From a checkpoint of a small mixture-of-experts model trained on Wikipedia.
Size: 11 layers, width 256, vocabulary 8192.
Experts: 288 SwiGLU neurons an expert, 2 picks a token, a softmax router.
Training: 1973M tokens, 7242 steps.
Below are experts of layer 3 (counted from 0) of a mixture-of-experts language model. Rows are named router (the router's row for the expert), gate (a neuron's input weights, with its number), up (a neuron's input weights, with its number) and show model dimensions 0-127. Each number is 128 + 24 x the weight over its row's rms, rounded and kept within 0 to 255. Numbers have three digits each.
Before each expert's rows: "comes after" lists some tokens at least twice as common just before its tokens as in all text; "gets" lists some tokens that make up at least twice as much of what it gets as of all text. This comes from a sample of Wikipedia text that the model never trained on. Tokens count by the router's weight.

# expert 3
comes after: "was ", "is ", "are ", ", ", "He ", "were "
gets: "also ", "ly ", "ally ", "ely ", "later ", "ally"
router:136137185109171110140095081123145095141106125148147108167158125124122124123122120135160121150109117173133148089118088121119142125144132142135120114121146168104144120119150151124129097195087111113145128151094115107143166121104131112106140164142112095112117111118120112136162150144169083129148134072168140118109145110092132108040131088168179110127130051104122127131121127122086082155132
gate0:123145131115094124124136131130171149167147141144140109152135113147160107137128093137140115090119097147122128115116154124075117125109151144160141141120080151110116099142138142153137110118161150185155140097151093137141185120135162119162123073145120131129115095122128088142146120120166135106111112103138157096146107142089114075186175120128111160099117122118082134121139077119100159143080
up0:115132130163103144115116107114154131145159096109103094104123120137102141143096122147148128093137134170108123153105144153106149121149128130102113131119116126169144123076122125157095138121162122126126098162111107087139158121105140126137150110175077129142073156157133136160183157140139132132149163174140165102117181138109126092110142157160115187080161179123131178122115110129118094133122
gate1:126143154141127190109123120111140100157139128145139146130137132132123148109123143116137123123105155134127122189133130152065134132150150138104109141106109156156132116160112139168147108131100158131125181134093147115111069124123164141144124124090114108088102117130108059148140158152149136137119119138126102111081158153139139094147087150151148103112149145130112127104180138146129144099115
up1:162149101137125153143104137140128132121157126155125152129112104142133122138120140131152119161061094140143055108139138112104144156123127191089112090104168123139150128110148169101155128130109131147136143148112150112129083127112134140155112132083140105107118147114162146099128109123140143113125130142160120063100138142168137145146122093141123136146138173113108158077176128149139100079105
gate2:121172162119127126120141095136090131085157124114102139122140094064127102094113119137151141087132144101147135093141139121141121107136162123128126122147133160084132119155138142139161126115126071114125155115110159086101165156141124103097093154128115161155174129160147125166116133143132126143069106153152138124146080095098119159153111142139142124101134133133082115078128107141115084102156
up2:097080110144133104133127107084131129091161147085101154140163111166118166188174146110131080141127136112142128157115135131067120177134115146112111153135129134111129133065174099126106142135078163134149123116100100141119111095124120133161142148092108126099150157114142098088094144118152169155131136174107153142143135150122127122104088152107139137162117160114121107115124150221143160150104
gate3:158116136108167150169172129120126140171110151160156137147137070153149133120130099137148105143178149137135128111173102136120146130092131122135141157143135129118123160131150178106120114138138102139159121097140148138096133122125151115112099147122131070129084096087116129149145129132074079147157125125121120123100156090104158120121142132133166183128088141103079130133140100151146093145156
up3:129179143158098117105127094100130109115135119116167159135142137131110115141122141112118149142112097120122162140075109163118127120106109080091158125145137127139151081144106165166136120128141176103132131140123121120116166140113127147173115121081112139141147164099135150144139133160114163129088117132137142107158098122101143164108150117113092095115129128113178105126165108080105121126096
gate4:083141175136146132123151112154114131144121133121127135114102107126160100130098116122150168154130151102153096112118136108113104135171139182127154095142157111123182145096153120182095117101141134102150124108108152112128120127164093106112130131160096146127115101151078111125109145183106116124114071089130147096121084111138139169143120172111154127120158105129122119159137146124151170130142
up4:156145103142127104123119142118125155139098131124146108152150123125150171135094167102116155109160113144130160139158129126134131099098131146149156097223116131127147119119163091108081086158158130122090104124122152102170099168037135118140143135142130136144145120122123144103103104154134138109162109112168124118077100139190138118141139093167119123124053166148098113138155116168153143159159
gate5:131122123135145131125072164122126147130149130107159182131128127155126122122146074136098119119117156122163143148174086096130110124119142111161166165182150117135127133110138101116185117155106159070102129104109184117115130117100099124162083125106133159124131113118144150111093152146133115120085114110127088076141100106105124132140135111100131069139139113114154138072124138142113166141147
up5:097173100127117118129095127150141167126122117152117103116130060174125112152102139141128133137117107129136149129110164118100098129135134143136058105134121123153144107148085088124174108127146140166145115170175099136123137107129093162135123154159147145146141150117145152122127124162162164105151080130155134109122128123092120128152126143180119128123121115131088149083145122097139169123171
gate6:149147111177105159160155158123115165141103122158107121118157120133136107102112184101146184137150144119163127097117173126113108159127129123104133103105129080112086093133174106112126092127123141086130101141146125128109145149097167114143136115149114102134125091086130158145106087120172092131151109141137138144177125120122190135123126123125117142159110138094132105151113177135104088140152
up6:138140088131108158123121153107108132131114110128164122105118138108128110154077131130132145144155139129127102132127154135146091129128107146106122094102135100089096137125122112093166098135130160119109124146137160181116121129086168165147138151176140124188119117105134078127068129160136131157145102121098167145190120142142134152136137145126159138133114100111091120115111156104121110152171
gate7:136120121103130169148075123143157134139179102153120169118129083128154142155174140105146106133115146102156131128112081081132083143136150134073124152166111134135104161127146135114153117150133117099093120133134158168075148135135151142155143106084164120164065168127136135156115127137098141136172081123113084119134107142158139121113076098129111120141128134111135141124129149104144125159153
up7:088161117125106117150179156130109137117099118132143117143127159120152128133071103125097135128102116156121182122134150143124194140159144128135161157141140071144140117108111094108115141124107129133156152118130148143103106098112120082139130147192087124164152187168129102141191145138148171123128108124158163104105141112103105104136135115116119109088131149099084157112120164116103147145129
gate8:143148101116123108131129148165107127116115152182121171123176148133112130112136151127125152146160105109135107080167093142089089156146117133128102086126105130175187111122117124087114133143151115136169147112113178122101129139111130132125118114167091126147116103146125060175105111114146107100151114117135091148134091134134104164126113103099114094110158101116113135139166114112125094138098
up8:170135119161094149136138124129115109123181119113126091146117115146116119136109146086172115107081152151118122143131130152132167128131150123118134141151139140135067116098102126176182148171124158108116091122147082109116129152134125134137185192092164145096122150129136157155145122144129189155160163174156113166110126142118135112146130154102130096140146114104148110130078163140161122152141
gate9:141117140128180058147066090149090120124129154076107138157093089137111146116109122104098152096100159118099118124103135154124136164153103135137122161131167129089155128127148136124139108167158152128117117127120073130107133127135144175147107161121130143127109137144144154129100131122116194135129136103144116165121134134179143112075108115096130095134123159156113130113122137153132118175165
up9:150132128124100120137083148143146129125096163090171099105147171121124059127100127130133154111124100151123122130117132174106098123135091131133161108145134096128195099100186122116123124139129070091135117144126134111151100150121128159166110138169136148121101068153124129118131105141143156115132107094143111138118184111156176103131174102155161123150140137134129127100161110132141116114109
gate10:071173105132097161147125123118119138132106087119113147099142138113121116148172090169139160115087142129120100094116125176130119137157169148114142149106094134139136100136141149139126088109141187113121161170152125092128147124162114160136133116117096122121126136117124112088129165181159128165118129143149103131163141120129125121130152163106112117092146125170053076092116112122107167128140
up10:122154146099102117139178107128112157099118116164116131125083133100106145123114102111098118160105139139129116119158164118176166183139151129092141129131107109123146129158119134154145105104114149091142138182106130095148160107184103126127116161109111152139131161128139092151108118136119095140148135120128141125138080108102116127117142141099078112103136125167134111128123124101146119127174
gate11:105189159123116135122131121126137152161110129135128095126110116129112091126115079136135128179159129089152085141132095103133127121123122148075108148111102146128153112114102145169128162138119121121088121146121149142114138117106108104130125098119118120108161117137118087139097166134149112160135126116089124096145158135094141133148158112129076093104139114160121153154152115129125143095106
up11:184108132144118137133158124071122128141125135139155137107147143133084136139100156142136109115102162087105125144150156130160108104163078121096122150175124174122164111154090129096129088108141191128132155117161128100119138140119120102108144139094122139109131108074136207096128126126092127103143114179137111164129049106133165136166104123158159158107140126135138140115165092111114107165153
gate12:123189114103145115121110148132124148106113084140159107123124169110084145156091135109150140106100092112144132131131154114152106127094130143158118157158117101168161112164160144140156127120122108128124160135139142125129180087142085119127153126125131151140094166131136104104130121122116105125119080102172134140122139116064110135138091092150087136147075104117131095094147109144107136185108
up12:133153149162151104080123154153131122113134165118142103151143163124128116138071129141117126098159102115109158095124106147123101150121111107128126136115134107136175121140163122139144155124103133106089173145118135119087146100115135085141148134112124134159107143127118108083133134154076094118142115127150114134099156123098131127153122095178092139154055131116167058140179112084101081171102
gate13:144141142176177104136118133094116100147152166142123132143122122089088161119126115079154115145159128119130104113132115150111113135132122125129146139105146120176107128133155123119150118112117139107123126134168099150114156121118162156124130095155131154131126130127120100094124110137097154120121151147121184167145134116117091153135172164178133124152098154134107152166135168118160114133094
up13:122148143108117116136119124149094111118148117152161115148143094128146141146178115097133119112136100130165134143152096170129119129134124130136152096151160114138127118144173137135123158138102128135147114128143153183153092121133161136132113099137139155168154126135116090101107145102116101116145112102118125142200117124130129151096159156109135158145145145121079146193132138113090148111118
gate14:106127181124146122140151108091154114126125124124145131096078185157152150137094146091142148131150099135132119151160072108070111165117115117114177133124139087118133109098112161152097118118117108110121097097082121167125106153083112126098163132170139115093126139093129073161109134100128155132113115134145131115121121133098142077138118123115114143147127111154084140105129147146132123170117
up14:117101135095141081125131139100160167088145128142077092134121147154099101113143143092124129144160119175158098128093063147100147138055103116133141142136151125113107118142108141209118130138134137137163128123112094178132118135153107159151178129119124087097129152086138124159098118132096125146140128096127154155153125134071156132119134115106090123112092111160126124126122161131088111121094
gate15:075135129125154117127109104132125148128118136167100126147148141117086107138147114109130139126135117121112124162109099152132141103155128142168115136139122149145182129167087091134116136146120136111125153144103120087137144112159147183135116189143107126118162106116099159113129112174094104153087154136084072169113125139107141144124123154122177086134106104133132082114153134121122129168125
up15:141124102133131120114132167155203108129149143161126096116137143095094133159119106130128104148109149134096132103115147125119127104122133095121105082116121113114079093135121152109122128132130145084116125131110129151112126135153062131135089117131171089110075127096120095145161107166112141109105135127144118135164074156109139126122122120097131161172125101161125124099155125131109119158132
gate16:119123120130140091115125090134155111125125161147176100163124153098122157125125178106112152102140098111197116100122137132134121114148098138136136112158146135136165147138143114093165147141122113147132152118125131122171115105109126154151123118163130123092095064117162131136153139120086112110119114075157116114094135108147086130100162116120123114142161184128086127135147145118097124087134
up16:091090093119107123132154165108161139095163080123142138104103159167155153090129133074156174098141088131097129114109156120132165099101082171087134118115139140156090116103133140105122161150137122079135154121129099102062160093111152138117159129132159122105164133134147124095108125115138137138104130136090118089150163116146118134122192089133108153136132110137130158126147128109119124129179

# expert 30
comes after: "the ", "a ", "The ", "ap", "qu", "sq "
gets: "er", "o", "Le", "ep", "per", "le"
router:136152143121154106171120101122134132112132149161123143148143149114137127147141121123140138115083134124147095117105082115118170087174130134113141123087177127107116121109177124133149149143060106101089115155098105117148121090108116127109143131140120102125132161143146151125100147160150098158133128125150155132147160112108094159100110128169162120096098088108132163183128134089130098175129
gate1:172072129128118124142157115102156119103097107154102176093173113129106149091120098164145149112134163144118129104108158105139095125174113156140180134123149137119121119142134166118122145099113119118125114154138104083084113154144163124138137112092138120144127126111181102140132099140144129092117159121129110090191147153084148116117137102106127143145102158132145123120167149085149177133096
up1:098119123126153122122139133135144160128100148120116134120174073134119093106111137096179180142116152091121089104131135141090130157139106145126141139099141074096116131183116113103142101133115125143109137148119118123122188094147132182128124158128093105106166091147138107079125133108136095155147152153115117161122101138128171118134157135153103127111133079183104137129130106143113131106098
gate2:159140142095127129158142143129104153152124139155106107129145173124109120168109146117095167130108096174148111137158109137111159105111114094079126130090114098146097128110144116142069139145133099108098111126132086147118108160165114092125155150130110132100142115098139191157105089137156132150124101107144148156160100122131071166153163168131083156145124115085112133168093125121162107137119
up2:147183132121090151157173136125144086118102111138107149113129123165119129132155140094111124076125145148158137165102090113125165087154083080142108088144124103099078123167116066141169109102116185096134140117128131141116160102102160142141133110138138125148167149113107110130160159117130170152141128094126108131130120113089135142128132119134103106124098102117173148108138147098166151115109
gate3:125110126129111128094104137191128130135069167147142094189167126129104117146121102132146153116139152095164171145126166131114130102076139128095114130134130120179134123102127135097095098171106110085155108132125124139174118102107131117115115133092140110116122100106117130139106102067124133154118131067125111104129129124111092158105109123146124116132126144161158099179164113119109089131093
up3:129133172098157148122094098158129135127093162108130128136095146133096152116115130117144135147118179134131153152145160100130121136121121106070099131129102130086120141111132173139105081109116132097089125167119131153159117139115103084112140136109153176079149154061146139082144161133125160130091121122140115106146142125094110116133141145181126137129123116137120104139119102134084132106132
gate4:136144157148112112130113154129126107130113113135153145153169079151136084156155124135182112155133136090117114103114117148106150096123076133088120138119113126126156165185131127078133168139125085145124094113133134099149130093130135147119125128101129107142159159131093137126137118179129163132103133172128149129107100168180110126163145149148127112139109118131125120124143097099168124150159
up4:116079121141125148180128152080123091115110138107112143128083140105105164122106141127118137125148105157160149128127110106116101123099118129125126140117132095146128135146103150137136140123084147174182143166114101140082146155139156125117109127098134142159099098114141125124078134074154077105111122107156149127120103107091128158153119096144120190096096115129123152126160125148122125125119
gate5:100132147107090127189110122151157163114109186130133112167099123143152087148122130144157135165138121110119164114127081151151161132128113147108115102164133096107165130135128133153133118101112098138122101135175146117130136115124083120146093121177151120100131173105136154083113130114054135091064141090094146116155125146142087135123140157127140068143094105145147138170129146087145119168132
up5:127129087172143129073142140099150103139132096149118142109167109147154122095150119094122163120109147139157076102140146126132103107088134127135141164113102137145105160147136140121146134129119151126148107124123138102093133130175142130083194115085091161139117105159127123176115136146153134137109116144169166124100162155129181115120087093133127120133143136118096124072130106139124175138139
gate6:127128105126120060121120180107104139113115121124131114121110101138114148106149135117123119118166128144129109086172133125138132122153114138100100135116123133149110183167137132151140143126076133121102130127152125156125128119132124120135151131116095129150166124122089143135131114095136097112109157095077140161142135060109158122142139096126090121104118159141185159122129144088084100168130
up6:133136168077107139170152150166120111158149126137159145131158133110100107153116099151120133119083072096132124152106149154159094149136124139138154095171115155111147057113103113097093115114131131103170150169124143108144148113119151117145143155144170134108102102144178153134162115125117157168134124095123131103084164135138099152145115142120180136126122117106117145124142103143120137131117
gate7:129111100102149156150101130134128105111127132117101080082145127121116136110066139101149152138129155142150095119120088128135140115108168138117116113127128141124151099133118127129126125135121126170085100118186123135118107142118121124111094124116127131127142118135118139151128119093142155098155108121124151096089142173085147150186084126120142117093127139144170117163130154123140124185146
up7:103117162112148146147158128098119125163092126136144147087092133102147179106116143128129150124101116077116080161167156137129130099124125111145131098148090125143120117134156165139176113147114146168113127138126120108138152107101118126153135087095128139101066149095107118154120156150109112116147135115102115148066127115093130124120138144115134114120077105182128132177158143075148099156133
gate8:137133120156116110154131116114128101097144102091112134152117159144160097085111144181163119141136126135151135120104102102105130128083142126138153168113099149127119111119079168127087141148113186130106103118101164119135121127117117111127105086146149119141153131102126127095111141122153167154102152115133102129142127139165140103131140126177100085171153142116098148153089146118136110160156
up8:103148084141101135118147102139133128140144132135134119126086106140119113106156168118111144139166135148145104093140175145129175147102150114122153102122143158100147153130102120162130105136111147190129141134132147115131093089147178124090154097139092113154097120112109096155099149126131095097114123143119114140117098134152126185135143091111174111129137139067079121158114114106136149119087
gate9:117085126132112114124129140139129147148113146136082115168170129131138151142127113116140156142170097142126107112128140152103104119106117146141097114110153098151137119123132124172155087163139153074122131084107157123122138127149158131105127131156112115106133110125092136136131092166155125096120126121141130106098151130172180097128096111097114134123133096142106108127146125152133095115134
up9:150149142150133110119110119139145179112139140070152160114125140124152136155139145163141107149119115078157100131138152117138159142120140125123171120190114145154099130120117108144117114132122086138098157149164123155166134167130086122146159128137125125130111139138080125110096134082073145140107142113123151110118143099132134135113148142153136148138154169145167146113115137086080141148135
gate10:126109175152139113127135118124154127135163112155116115138087077115129089131179068087089159113112147183122108150143176151128130071143090152116138161140135141096169150131137079145105161093123139130117141131131141086156129113111156113130097147112149125104158150153149155113139169173121117126149149083117107105109181126104081143156115101140151139125109101106182135162154099160164106124099
up10:110143097142106140068150136126140111098072105125120174188205143148146132149088162094144105103128109118092107081099117110098155132122144105144136117107154117130141094113099127146135134122156108112089079122124144146120147126112086124104154103127096129164125151131084103142146132163102118145091125108144100161111139163150103078128137126141110137138167092166139088114123114109151166099137
gate11:138153142144134149122153107145118132139148080108148137128108150146136106138124130106122139171131171161126101108097126115115146124105121146099126105141137143146097124106111097179137153142108148120107146107099157171115117130085077100129136173151134069124127152122147146170183143124132114116139108094127108121137128099104105122152079129180123109122103135143102117097092136122093127162156
up11:102076080091145118096136121135113044113123117083094095134089131116130134116131097132133110100123129109125143154100140136118141102115139083098142135122104123155107113132122097125078126144095209128086154145128118130127111123193148105134112131088175154119146101111102121167127134147131116118138109139141113125086119145106103129128163123106127092141079115126128067130154099169138126125132
gate12:134081085145126098118123127135156150082146161138145111080079090089140102166113123106160152138188129127112147131096151128148134156132114113112121101143146149155120143143106128166092132132093121137144150140132100108169148125138129152126113187139092121116120137139146184073106154116121162138142111142121144107141167125151105144147092125157127146101126128107128122133135122160149131078124
up12:147116117143089162130150115175117174140110109130131137122150136203129148111097125135129111163143103148145098108135132120167128151181129132165141134137080158143114122105168115075111133107087136093142129193136155215088164101097126160174133097102143152119152077130072108119148129118106072125127156145094146165173088132126151156155118115132143157173122100132105099111123109135091135158087
gate13:108088111108098140110155134119103108109094114145160114124091101138100139126138109087151130105140131131108162132121141106125116126124145116162173117091140152153143098100146159073127161104113110104102149139127102095171120135140123142124107141139073123097085162121154186129145120114168139140145123152135137132130143077135078130133151089139151116204097127114149130129088116178149116118088
up13:115069130124111076143148121121168120131119117119127113088144130124126126167135112123120129136165127134117130113138194146101130099100124131162124151097157109110123157146152160125117146131136095145077132117124098095111158168115117137112115141155105135119173106150104098104139114141074165172180138075111116153118175111119190115127124135137134108122133123122136127130100151162105127110100
gate14:119103127118161132096171122092165129125123160120095127135141137109153113168101153143147136114166142114148168125140094121143170130107122170128125167159133115108134095159095089180122120146092139126097138175131094106099105075127159135112149153145145093137127095116150174098160112133141128147155120127090108127115155099153112141143160139140092129117116103141112164099132081115108130127103
up14:098140134115180104149104140147125129113097123128162128117134148126109117130094107157123168110184156176149101103125082146131111122134101163158105139152118122143122105139158085186142141147090171153109141122120129161090102106141171132116110117145156137140127123129086159141129084134142095109163144117127141088138139132179128111143170147160102099103159166150140132136121101174092124106105
gate15:149111091098155096148131108119158152146134103159095129154109085116129115118129146100147082101120151135130131136103108122123148128125130107145117175116133105119111045152119140131128139135115112090138164101129132129168100120130098126138119122133111131112123158185133171156116148140101138094106128106168129103140164146110133173160152147151116123142117106128097118102106117104105138066148
up15:098126117162135116180133135117104152141107094147146112140118132121154123122162095142127070130137141058119115120127120113138096106166123122111120109120141100136122132115102125125092101060134096114105120109169069166145130130133123151139141111134098171129170151148121177145073112118135136141142131176161130136128118108121132152191175106145153106115117148103110131129102156150120191140154
gate16:106118149150116126121097187154102143125106137132160121132133136098165151157123099136141136166132122160132101096115097102127125104111110103104117141165142109133119114079092085174122107113122180139122142142158180161137118126124079148150091159119172157143142105170130145113104125142141130137126129112134141117109164135170192168146104105123132095118102116153103176126132135146112152109121
up16:123111093151121124105098155134160132139133088127120111113160138139112128170178159110112156162115091095125159137109159115138113132103136151129157173149121137114140104128092129140151113132169132143101150151173126086143075152090136156103116097129136160165124116081142156133148127118163193127123068059114142117111120136158139159171107130129135152135113098129153123129116194123176137132115
gate17:133077122111158107142101086156160121138117108121121135135134151150164190147075169129096081120086156116116106130148139130086154159159145164145110152122107087112126137155138149146102107149129121150137133114154131149116144150116099150130157147128155138120115152129143164133132162149172086143124135145108145118121151137156105165139161102107140131104140103122147103122122089097151094094134
up17:145157064172083131128120160132159087134098141118115145146149157107143127137121167126139166168144137105133104129071150154128151156099152159109110123166123107170143151102143165145147102110134163167119141137096112124157105104148120135119145127160079145124145117138110119181142124137173096134103165093145102177104130177106151115171161117130106129167109160129086092125162147118134093120109

# expert 2
comes after: "| ", "Pr", "n", "stit", "Const", "ref"
gets: " ", "at", "ch", "ut", "ter", "ant"
router:129139144146181119106125106150126118152122187151132158126129179105189098193139148109117111131128127140135114139131121093099110083115135155083172147132110154117126132097172132134147094164146100119091159134115110125162122118153161111120161121147120119132105116131133138140099164139171141134093134142121150141118133116133107146147093134108170152120113119107117127176117154111061121168130
gate0:112117143136131145116115119117137167127137132117127123145108139132112115148146163101150142136144157090165129135151168146087105142081126104131104178135108126121105140101118130123160140125158114120131112150070088138135130092123144133131160134139092119131143142079140102132153099147150101095109110122106125105165068145123156147110115067118164152127087168127092082123161156144129104116152
up0:098099172131138147074159154158139159132117146141130128116169159081151180128131116105095126116152132179132121131113124125130131112129110130153139120130154111156112153188121119149181130126135150106147136069153177135104132191103064121116129164075136108137109168150134146110132162100084083160131115113144121150139158116132101122148103138131086132139103085128132139142085127090139142120130
gate1:166152161121127166103169133147089066130089133150140153121176140117122117143161120099169135113132066113126109131111113175119077146115108136134167167146119113165127108145127096154128114146105145168141125126131112089132123111147132130131117130122123139147160099145146116155162138142174106145093105118083140141096063087085109135121153125107090155137134094096087096114102116145127137113120
up1:110155129132177116104136137125141124144139077145081128145144154124132129105153158120153179148171133131107102157151180132134118101141116142135147118118143136160134117176127084104134120149163147113096126118096138122147134119165135151134090145152119153141087105104135099146104081119137088135120145114128114122148097073104100137110122161085137146119155174070107095139132077097157146148105
gate2:106109156162146152105181169172125139130117153093155164108141141133159165161110192114098177125126155129129115121102127101076149095142151116110112119150166097100123100152148160109156064143106181095137109119140099105097093148086149120104148143143131105129136153134151159123093118173115123082122140103110095138162102110110124080092139132125104103099150145110129101134112099114109154138118
up2:173110144120133099113128109067098159080157135095123096109157102136148118120103151112092110112123145116167130109096115090088109108131160128097106124139157126129152148124122116104086128148102128088158147132137142140166098143103133115113084190120119120120129131124096152108121164158072136134144154131148125166098127117171179152087148088137101127103152148126116104127130154134120144133138
gate3:125127192128135149109179135165118081107132126131098156116093124134145132173131140151128117167135141153139108153153097091175158090102085135135172103147153134124112152152084128125134148169101132100098115134115153139120110157083177102132081089079152128048117117149113112126080143107133146125085126140138119095155134169129172137135142111122127148131069101132139115163144156119114169091102
up3:106162112103138178129118138104125078130151142141143133104087099151141125118088154105132107157145117139107181123137117103151130105126101174133159084140138114148116129153138108155121079178131145131124164154124134108144099169110138163114097082109170127085118093162168104112113128100124103136102133187144141116126101184121123088120096141120137143136155136122133138136139111086113113028171
gate4:155102154129183117112126164157124089138145095129097132142132145113103113146148092149139097122127055151156129145110120109153141122141096137115132107147102143106153102162141088089111151102091155142127138158133107098152159139117132113122106108109150085119169136102091131193153155099095142137120166103142141142145117125102112091155121126142108125127124143127105135108111125154092117146136
up4:135114136101127156088137151119099115153114131150114119136162143132133133157136100105113110120105146128132135110148096131113109143115137100131097083149157139113138078138145103178122144164095119104119099112052125148120145140097125153141145115098131148144110122182166106121127128185112137092180131132152162154126125142098166131130129132163134141142143135119144115128119100105143093136140
gate5:107143143142133137145131140122108116076133135155131164164157087139128123141151112160141155113135114125122119125156109129126156132168124151156089107108116063163090111106134119151159096138167124109112135109120131112130089105152141115157082142105115129130111160119125153106117160118120105146139111140138119129125097100153130178143131091134155093103112084169120121115097146123122071110152
up5:119053123121175099157136135148170189151177102145117096140122146144121101168109112131128115124164118131183132142121106143144135128159110141151126132147106175136162126171119097122162120138122156137119153199148117132109114102132158126121138137136141162079160121133140143154147106101113135156129098160122148157142102116132125122085117128132119168079105107170105126118083105112145123143089
gate6:119111141111157151136179118115143125138149128107085116158130100147147082146104093139090112161104064127114124118172112149145165168135110124105134153177155141139133157146111086144119074130126138124122119103140130124147133123138070087113133113119070150109147126134121091138183125128165137138126111119108134104101144117144117135081143116128099140093112093096116119184074093102124138118151
up6:119110148134132082118171138123154122153144088122134144118125111125140128069161149110096111131129153129143088097151159171136078113167129098125131134148159159130109139136073115146102132121137135105152111163145115081130116113119147092114120122141131143126112145120116144115116136098133153136141195167136135088137145193125074084139132147164129129128170130161122111153089086111145149116122
gate7:110140146142147110122124077141174128067129118134146130110137102111124141158128136164142104130106151155120093112152092115137117106158136102112163154083116151135150102132115119116123119147151136149122155121115146114131147103146125128145088115108120112123137139090135117192139173126140114137147117147142120100081115091135116157158173160157165098089113101108126123127107124131113131143154
up7:093133065112099136148117133138099146100121137112110161124117123138186139144146160149131182137119116135130159121159153142124111109140149102158097129125130084110143123159133115131117124137091143120124103121157160122131123131179164156119125165128118142128110090171119137099104111120102090133094079075113126123154122155150125150149081084154126140125207147138142128098159142143125154130072
gate8:131118139119146117173129138110135145113144140095108147139170097100102090129129095070118163147118147032131115161107117090134118104126117095098092122133088167135134109167125122145151083124168113124140118104140127120137153163103096127113157158135128079141140156133101099118155145092097127157147146145100106144109111155135146073115157141145142105153120149171151143143123116153176124110138
up8:125133159096116124145101148150167156109135104128141125147100131150118118133132151105129108171125140111111118101135118090108161113130127133114077095118142145109144153133121120115149134119142154124143119203146086152105093124137135116120094162111103106133172128140124101111124120119121110144124134178147117153147167134123179072145160082099142107093139148135155151153131138152176158129142
gate9:122120159125168111105133103176097138130142108148126176131121166106154131152162120153130177142140166134123163088183118128165111110099118170138121134096080102091118109137107162120147104118144143157101086133099145104155141144157158137134139138141083121133127121133097063130076119133087086100139101108092114113156141083118096121104124169146098151130122114126061120140115151099104094165155
up9:151128086077127113134111125185162090178174142129166107121115144129137116159186147122126098122144152088161117117094140150123114083124112134126117100115097107138150146135133114136146128166131151152119112158104167123167127124165123123111136119160118138124100120120167143144145132116139091087136115089113125160131170156136133127137162116102159119121084149165131129151124144083082106154111
gate10:103098147163133151118172135169145112145115157168114154156164148094144090130139120099117120125135109124104168133074161141141119161137118120152100082121132136109132168117139161147142098131160137135147139123174165127131142141113139143144144147107112124117114120108134147153083116132118114127132137143106105125083078118127151112142096157137123105153111178138133159101111132098098122136117
up10:096131133156133141108149113125107128147137104112142121145105124083081094138132099093135121116129106131145149122157120088200117150133111153173090107127112152136123130119140149152117120124075139124109084102107135088080108130150088147131131165134147147133169123119150123111143133161134135102130147101182150131112133117112116106138117143141096127141138092142120139105168135103174120134127
gate11:139137162165126119102127142136127110118111139187102109122136117139132095130083118151124151100122134141141130125140109161139127136116098123122138124128114117083055100123129159094099181150093155079151116128096103156122102115127115171129110132112146135137129156131142146123107154108116169175118143176128136138135131111150088084139104132147155113176121085159100113132118109149105084154129
up11:125124095132105112154096164100107144171093126133095139115120126134092103123128142136151174111120168139088126190105135164136099117156129112141121148136130073146106111137168176126191083166159157136145144125119125113118070180109108114108131168106147143145209144142093125159115116103122106113093116123148132101164119116108106162139106165120109109117156160110128138105135134086116163102118
gate12:144167111106116117143129142166115148140130110139103156130151156130103090149116145118112113106159129123132159121120106128128134114113109149170113143155118146111124088108181142145129144137119138084117131095161116132064111117129139076081113110141136148148135114182110133174165179133096151130132136089152095132110091136090129116149135151133164076181099124114166136135129155163145114084112
up12:153138081123121123106159139190133137144111116130167112090146146146150162114140147075141152115113077151093128112109190170112149137130106136088114156133128143125147096079125108120160130123141130126119152105149133083172109128120117105124129111083132104127128092122113126165102120145108139100147086127160131123145095115138144111131134104143156116127183113116142113126127145145157166131171
gate13:138115151125108138138135137146150167124164118103114171127177108159125106159119120126115113107120117109128109139132153163134104147112153124121139171115142131125135159118108124137123098148160106155115161071139098141161079167147111146161139154134155142125143111145111134166140138149120137135087122150113119071140130139133179088119161157105119124157145130179076171136168162163134136087134
up13:113113152176163127080061119127145108126085157121169101128121135124100146153123142134114083140117065121155125120121092152086127109142132112171134148101136164134147157155156090148153095158151096123119129113108132162145112131115133134158135105165127101141141115121127166141139143099125121100143115122080092159148089113101123119139095138090139160171128159126114102122172139125126162163158
gate14:138130126075122145148152156125142122135112106154150162125108132134112141146092084153107137144146135127128164142105095109130139116111150104111131112129137181099156149167192162107147107130125119150134178152122143155183131122134121092166135104149175184085069076123103126111116117144136158110134105116118154131134128149153126160149107114121143095146095090132161094113108166121092134148121
up14:116141114161141153111117095142155132148098139076101142141169111108116165106090153146138117148115123148141137187140170175150152122121106097130112111111119157121100133147111115109119071101114156096113130158160138120111126113144090122157148134100160158113115129092108148097105172115141111127102152127096128157172164159114134117097075110119162134125155141196142155128136126122108123153117
gate15:124117180130136175088128135167100119140113131095124163127193133122131138083141097076123181127151159155131120061103148111127116109146168177122093152096146112130131122126172130154088140113164174148161166130086112099087114129120092133179102168135118107131132099137113122138104119131155120115122130166142167116126098133155127135092110100108145148080132116173142149140092158152142155150110
up15:115145099113091108119137103098121168117129119132149103165144189148106169148155124107165118087153128125143166109137134118090121136093099160108158128132076132110111114147178130123158120162130117137145095142089098172123104173131120156134111115158090124133139132155179165123146132182124113140134124084153129127141121114079132116110163113122091136158135103152112109114091125088144146136101
gate16:129077167121128150145134127127080152137102191107126148114155182140139142158116179144111161138170108162130116150105123131162065114097136163136132162145139158160152090115157125147151097109111108140102116137185108100149107132138099107093154140136128105120165138113090165117123140179132155138162135129115126137097171145128136122160120117137142119137160126116112148129149143121126121124135
up16:100089128128073140173096155133147144142156141078122120144126162126131113194106158158134136122096153097101102139110102159094107122135135150116122083112113120151148097147176151138160099111102081130142148142163111115118129142104093143163149120099174087123105151123112118137108126155152162132101122102117151188119115129174118109162143178110125127122123117130122099093128140105067156108122